Weights of a small mixture-of-experts language model, trained from scratch on English Wikipedia: width 320.
Below are experts of layer 7 (counted from 0) of a mixture-of-experts language model. Rows are named router (the router's row for the expert), up (a neuron's input weights, with its number), down (a neuron's output weights, with its number) and show model dimensions 80-159. Each number is 50 + 15 x the weight over its row's rms, rounded and kept within 0 to 99.
Before each expert's rows: a language model's description of what the expert responds to. This comes from a sample of Wikipedia text that the model never trained on.

# expert 4
Description: Words inside proper names of institutions, events and awards, especially "of" and commas, e.g. Museum of Art, Hall of Fame, Film Festival.
router:68 44 30 45 58 70 34 65 52 61 58 56 62 63 56 64 55 44 14 31 45 75 56 28 38 51 57 65 55 52 41 59 30 35 47 49 47 39 66 28 57 55 52 63 38 42 39 53 54 60 51 76 30 75 40 68 73 52 29 42 77 48 37 41 47 23 40 52 66 48 26 37 29 71 76 76 49 55 72 80
up0:60 66 41 90 70 64 51 32 31 56 51 43 50 51 61 47 22 42 13 41 46 61 34 66 67 58 30 34 33 32 61 48 41 43 47 40 76 63 54 88 55 55 64 63 52 39 38 50 79 42 55 54 66 62 80 66 59 33 29 72 22 49 42 58 46 52 22 33 28 62 17 25 46 36 45 71 59 59 36 49
down0:52 76 39 26 57 23 44 55 28 55 59 54 46 62 52 59 58 64 45 38 48 37 58 53 47 45 64 75 67 64 47 60 67 57 57 60 30 63 36 44 31 36 66 53 20 39 29 23 21 49 35 45 71 59 54 74 55 38 29 61 58 41 50 48 76 52 47 39 52 55 51 51 52 34 47 51 33 29 68 30
up1:31 69 28 46 32 68 42 49 42 25 53 29 65 47 37 74 54 59 48 58 37 43 52 53 89 62 54 41 37 23 71 52 50 42 48 52 65 58 62 35 50 44 27 69 47 81 44 58 30 57 38 55 25 27 72 51 43 45 50 57 40 48 80 45 35 56 45 51 43 24 49 49 22 53 41 47 32 71 46 54
down1:36 44 40 57 93 46 66 60 61 61 40 08 58 61 50 79 28 35 50 48 50 56 25 41 49 36 48 57 70 47 49 37 64 51 57 63 36 63 60 53 50 42 45 30 61 61 57 44 50 70 58 31 79 84 54 67 52 47 35 40 42 51 31 27 42 37 62 70 35 48 49 59 61 57 53 33 52 60 36 57

# expert 43
Description: Digits in old years and regnal citations like 1823 (4 Geo. 4), 1877, plus Roman numeral I, initials like U, and name pieces in legal or historical text.
router:57 39 27 35 39 78 46 42 44 60 49 56 53 60 43 50 30 45 29 44 44 75 47 47 32 26 73 66 41 49 38 53 54 57 62 39 21 52 48 66 56 74 67 74 44 40 29 69 47 58 33 66 71 67 78 62 37 71 47 58 50 46 80 53 60 27 43 67 64 57 62 51 48 58 57 74 43 45 71 36
up0:82 74 33 60 65 69 55 40 40 50 56 54 71 54 30 70 32 55 50 75 33 53 69 71 42 53 40 46 63 46 41 41 62 57 48 46 28 60 55 46 61 72 54 75 47 49 32 48 54 60 73 53 39 74 37 59 49 54 31 35 88 41 85 40 57 49 35 52 21 54 58 27 43 41 49 56 62 47 75 60
down0:69 46 55 46 54 57 75 46 59 28 55 53 34 41 74 45 53 49 18 51 58 47 25 67 20 42 72 63 49 64 26 48 47 47 44 46 47 33 31 47 39 78 67 35 72 44 30 37 38 60 47 41 49 31 40 66 41 72 59 54 81 43 50 53 71 49 42 58 45 46 64 43 63 68 36 25 35 51 53 45
up1:64 46 63 72 18 44 17 37 50 34 53 68 51 31 60 62 38 75 41 35 53 34 50 44 99 77 61 50 48 52 56 42 61 60 61 69 25 47 59 78 68 78 75 65 48 64 58 55 68 70 48 68 46 56 65 50 36 38 37 92 27 52 65 47 57 58 19 57 43 65 22 59 54 53 36 36 61 72 62 50
down1:41 49 41 28 47 37 49 46 38 24 80 78 19 26 45 66 62 76 53 37 55 57 31 63 50 42 62 81 60 68 37 47 48 39 49 57 64 34 49 78 47 70 44 49 55 18 37 29 69 24 47 38 17 64 43 46 30 17 31 41 58 39 48 46 27 66 38 52 51 61 32 45 47 40 50 70 57 38 48 36

# expert 51
Description: Month names in dates and tables, plus pieces of foreign names and place names after a dash, pipe or equals sign, like Kumanovo, Zambia.
router:59 52 50 53 42 30 60 70 50 45 51 40 81 51 75 64 63 35 23 59 64 46 73 42 54 57 64 60 27 46 59 63 37 43 69 54 76 76 17 25 17 54 53 37 21 54 39 72 32 60 31 72 45 43 70 53 50 58 34 42 61 53 17 32 46 38 65 56 53 30 59 56 36 53 45 77 43 38 49 69
up0:39 06 47 52 49 28 67 38 58 76 64 26 57 45 36 48 51 49 41 43 43 44 63 48 67 68 50 51 17 56 71 42 57 42 70 66 49 49 48 68 55 60 37 36 46 56 37 49 52 46 52 48 24 44 38 43 40 25 61 55 38 57 38 84 42 64 36 84 64 60 68 42 51 56 57 49 49 57 31 42
down0:65 43 49 40 57 54 52 47 43 40 45 48 38 44 73 44 52 29 48 60 49 74 36 55 39 47 30 42 55 63 48 27 45 62 49 53 79 36 48 58 41 52 52 58 16 33 42 49 09 56 51 59 17 73 37 32 70 69 61 45 46 24 34 56 52 39 40 39 35 12 57 61 68 64 39 69 35 59 47 53
up1:58 10 44 63 33 64 58 36 61 41 58 49 73 09 44 72 51 58 47 94 46 39 46 42 54 41 52 78 46 49 77 38 47 32 37 71 37 59 42 34 33 40 64 36 27 45 26 29 48 56 45 29 45 48 72 64 50 65 65 56 68 63 55 57 61 79 47 77 63 51 53 18 71 44 32 28 53 42 25 52
down1:54 56 46 41 74 49 49 63 15 42 56 70 57 79 43 43 49 30 60 91 64 40 29 59 46 42 42 40 72 46 38 54 54 56 48 28 46 41 36 77 41 66 45 33 33 63 54 33 43 64 26 62 42 33 53 67 36 58 41 33 31 42 19 36 61 44 52 42 60 24 45 35 67 63 41 33 40 48 42 57

# expert 58
Description: Line breaks and "|" column separators in tracklists, rosters and species lists, plus first pieces of names starting new rows, e.g. Sidney.
router:47 44 51 37 49 25 43 61 67 59 60 41 47 52 49 44 64 44 27 54 45 57 53 36 53 57 69 54 30 51 63 71 43 47 84 52 77 54 27 39 36 51 57 46 11 57 46 61 13 43 42 67 47 50 63 66 59 44 29 32 44 61 36 62 48 44 45 55 41 41 72 59 63 44 45 86 50 25 57 78
up0:45 46 24 66 67 75 63 56 49 78 51 25 53 56 55 62 44 60 62 35 57 21 61 35 42 30 59 35 49 43 33 45 27 23 70 67 43 62 36 52 67 61 37 63 51 57 38 61 44 33 52 39 49 46 40 27 82 48 71 57 59 47 28 44 45 80 40 45 56 55 55 42 60 57 42 44 34 36 45 60
down0:37 64 44 33 45 46 65 45 57 48 58 61 32 63 77 52 14 12 32 52 48 57 45 59 30 49 51 15 51 77 20 36 39 41 54 71 51 71 44 28 67 52 53 48 68 35 51 38 49 66 13 72 26 54 58 63 46 56 84 69 71 58 45 40 59 73 91 49 60 57 35 38 31 35 70 25 39 60 33 46
up1:42 29 36 60 60 50 38 54 26 74 22 49 55 69 62 39 70 53 46 27 40 43 31 59 50 52 49 61 42 34 25 67 56 47 48 56 64 61 43 50 20 59 54 58 62 45 44 25 37 45 77 32 66 28 19 45 47 51 63 66 34 40 57 43 60 43 67 53 49 30 38 53 77 58 37 34 54 54 63 93
down1:39 41 37 38 65 64 67 50 51 44 61 38 54 46 47 58 65 51 32 44 59 44 53 68 55 69 44 48 43 30 59 48 44 48 57 43 66 51 61 49 42 77 30 77 36 34 52 49 44 60 54 43 40 49 46 94 66 55 59 47 78 66 24 22 51 75 49 44 78 30 72 29 49 49 56 58 50 44 61 61

# expert 3
Description: Individual digits inside years and numbers, especially the leading 1 or 9 of years like 1981, 1967, 1898, and regulation numbers.
router:31 71 39 68 38 40 45 55 47 48 23 62 62 46 69 38 36 45 60 43 33 72 43 43 59 37 65 60 58 68 31 70 48 37 32 61 37 38 56 58 37 53 78 33 34 55 33 53 25 65 48 69 65 60 37 62 40 32 40 37 66 44 30 39 42 45 47 24 28 46 50 59 33 52 56 77 68 57 81 47
up0:53 34 72 77 39 24 52 45 55 55 69 56 48 70 44 50 29 38 80 97 27 38 54 44 45 38 53 58 65 47 30 71 62 66 29 46 60 50 45 62 77 35 47 44 36 40 80 42 57 25 97 47 59 28 48 54 58 03 57 45 37 36 41 51 48 48 46 40 21 30 23 63 43 61 36 49 39 60 50 20
down0:46 30 40 46 67 45 46 85 67 45 40 65 41 28 61 64 36 40 45 44 35 99 51 47 67 13 58 65 54 52 34 41 58 69 67 57 79 62 58 59 27 53 70 54 50 28 46 18 53 56 59 32 51 54 78 31 49 58 47 55 50 59 23 14 56 30 42 48 65 52 68 51 74 16 30 60 41 60 54 69
up1:82 41 84 53 26 48 54 43 39 17 44 51 27 18 41 64 47 56 62 46 77 44 27 55 60 82 36 34 43 32 67 39 32 54 45 64 28 43 69 57 44 52 53 95 56 51 38 47 82 69 55 53 56 67 45 21 69 46 51 29 48 53 59 74 25 71 64 56 27 48 22 56 70 39 40 32 30 42 36 48
down1:62 37 47 70 42 51 31 70 58 41 40 59 38 58 60 31 59 68 64 43 40 69 68 52 61 17 44 72 40 70 40 27 49 38 29 58 75 38 30 86 51 71 50 38 53 57 37 11 37 30 45 36 56 70 17 95 30 43 35 46 47 59 54 63 68 39 25 48 39 29 55 48 40 51 23 50 38 63 75 33

# expert 26
Description: First digits of numbers after an opening parenthesis or cell in census, election and elevation data, such as (1,969 ft), 1,318, plus However, Additionally.
router:80 74 48 53 52 44 67 50 42 36 29 44 61 66 53 39 64 39 49 44 58 71 59 72 48 40 62 28 52 53 29 33 64 63 76 49 38 65 47 67 32 23 73 31 36 66 62 31 24 61 46 35 53 48 42 58 38 58 47 48 65 28 33 48 43 43 30 39 34 50 63 65 33 48 35 61 69 72 78 30
up0:48 68 62 65 66 66 36 76 15 43 53 48 36 50 59 57 30 36 38 51 58 43 54 46 56 54 41 51 57 77 46 24 45 40 63 69 18 71 46 47 58 30 36 79 57 54 38 48 48 28 32 26 51 52 43 29 47 39 49 74 46 55 57 25 53 38 45 52 44 38 61 45 47 38 51 53 39 14 37 48
down0:58 07 74 19 52 51 33 59 38 41 70 53 33 51 57 57 31 21 33 36 40 49 28 54 64 56 54 99 45 56 45 51 58 49 59 61 63 29 49 41 24 66 45 77 41 57 68 41 59 63 43 59 58 55 37 51 33 46 56 34 44 32 47 71 63 60 50 67 41 24 42 36 66 34 51 54 35 47 54 56
up1:43 42 49 29 70 75 56 57 57 54 74 71 29 38 59 58 62 67 56 32 61 76 56 46 44 28 42 36 23 36 48 56 43 35 58 70 50 48 55 48 57 76 53 35 53 55 70 31 63 57 32 52 48 55 42 45 41 52 38 42 55 34 57 46 48 21 28 54 34 45 39 42 33 73 20 40 46 43 43 36
down1:69 62 71 24 45 18 36 42 36 47 67 71 70 37 53 33 43 55 40 52 55 40 25 45 50 65 67 67 34 51 55 57 31 50 22 38 49 61 44 16 35 73 59 49 63 63 37 69 57 45 37 59 12 26 45 48 24 56 49 41 37 32 57 28 65 21 43 19 47 25 54 47 56 63 61 31 46 40 60 74

# expert 8
Description: First digit of a day or year in tables and dates, mostly 1 or 2, such as 13 October, 2009, 25 November.
router:60 67 65 43 27 51 35 62 24 43 43 53 45 47 55 29 43 58 26 55 45 61 56 41 44 58 71 76 49 64 31 41 62 75 49 40 58 43 73 47 47 60 76 37 50 68 71 39 42 27 51 47 32 50 26 53 25 46 57 65 67 41 44 31 51 77 55 37 46 64 62 32 55 62 66 69 48 65 62 22
up0:72 44 48 65 33 34 56 30 72 47 65 34 66 57 56 59 76 54 44 71 53 61 47 51 69 39 47 68 54 53 45 25 51 45 35 53 57 44 71 46 58 36 63 69 42 49 67 42 41 67 38 65 37 29 34 18 44 66 59 58 66 37 42 55 55 47 81 38 47 44 52 46 50 34 52 33 22 89 34 36
down0:36 45 64 41 32 48 48 43 42 24 65 76 44 57 33 36 70 42 57 82 50 30 64 21 49 55 79 59 59 70 67 41 71 35 46 37 31 59 59 52 64 47 27 61 49 41 77 43 38 41 49 29 57 68 51 80 42 44 53 33 35 35 55 53 36 31 48 50 51 37 54 75 47 62 62 38 47 51 50 68
up1:55 36 78 62 55 55 36 47 34 65 31 15 31 52 55 74 64 69 66 72 75 60 65 55 73 72 50 57 51 46 48 50 46 58 49 63 42 55 56 62 40 34 41 49 56 51 20 57 36 24 45 50 27 43 46 49 64 25 64 62 38 70 33 46 27 41 71 36 42 53 51 32 43 22 45 35 57 58 58 53
down1:57 29 57 63 42 47 50 61 54 40 55 59 37 31 67 51 50 75 69 47 38 78 50 78 70 13 34 56 42 57 21 47 53 40 60 76 38 32 47 59 55 54 73 34 59 55 07 27 48 33 30 68 53 69 44 61 60 43 59 20 55 79 19 48 56 50 73 63 53 41 69 54 66 35 44 68 58 65 60 41

# expert 47
Description: Final digits of years, country names like Sweden, Germany, United States, and column labels like Team, Rangers in sports career and results tables.
router:68 56 41 33 75 45 55 33 43 43 47 58 59 44 53 31 36 26 70 79 73 54 62 56 57 32 46 40 44 71 36 44 36 56 56 59 73 76 39 59 37 37 60 55 32 64 42 69 32 56 50 34 60 60 56 55 58 61 40 50 64 31 50 29 61 50 65 55 79 68 52 36 54 31 37 44 70 56 38 52
up2:54 64 58 39 46 48 60 57 52 38 72 62 36 27 11 59 78 55 67 30 53 60 60 72 41 58 49 64 32 49 39 43 46 30 95 41 32 37 41 55 68 56 13 52 58 54 33 46 32 50 48 56 35 28 20 43 34 55 54 38 50 47 51 65 45 30 42 16 39 52 61 53 55 77 32 26 30 73 21 29
down2:78 31 49 51 74 47 91 42 65 53 77 48 53 19 78 66 51 44 69 35 44 63 70 46 61 71 26 27 35 45 34 57 29 37 67 51 63 55 33 27 59 43 36 60 47 54 56 79 82 47 34 56 46 57 46 45 47 40 30 46 47 62 44 22 49 56 64 45 67 38 45 85 50 49 55 46 77 33 45 73
up3:54 36 49 60 62 40 39 53 52 69 56 33 44 27 57 96 46 57 53 46 88 51 31 22 57 40 49 43 30 38 51 47 34 50 01 51 55 34 89 36 48 73 30 53 52 67 32 30 63 50 50 50 60 55 56 28 64 65 48 36 27 76 42 36 34 34 38 36 35 56 38 26 35 31 68 47 57 57 52 33
down3:56 35 62 36 38 44 69 69 46 33 39 73 47 51 29 42 59 27 35 64 35 50 60 50 66 48 71 61 46 53 51 25 35 47 57 34 51 59 82 39 72 70 61 59 69 66 68 57 46 60 33 55 47 42 58 48 74 36 73 61 77 65 79 30 31 55 50 38 56 35 42 37 65 37 55 68 54 54 57 54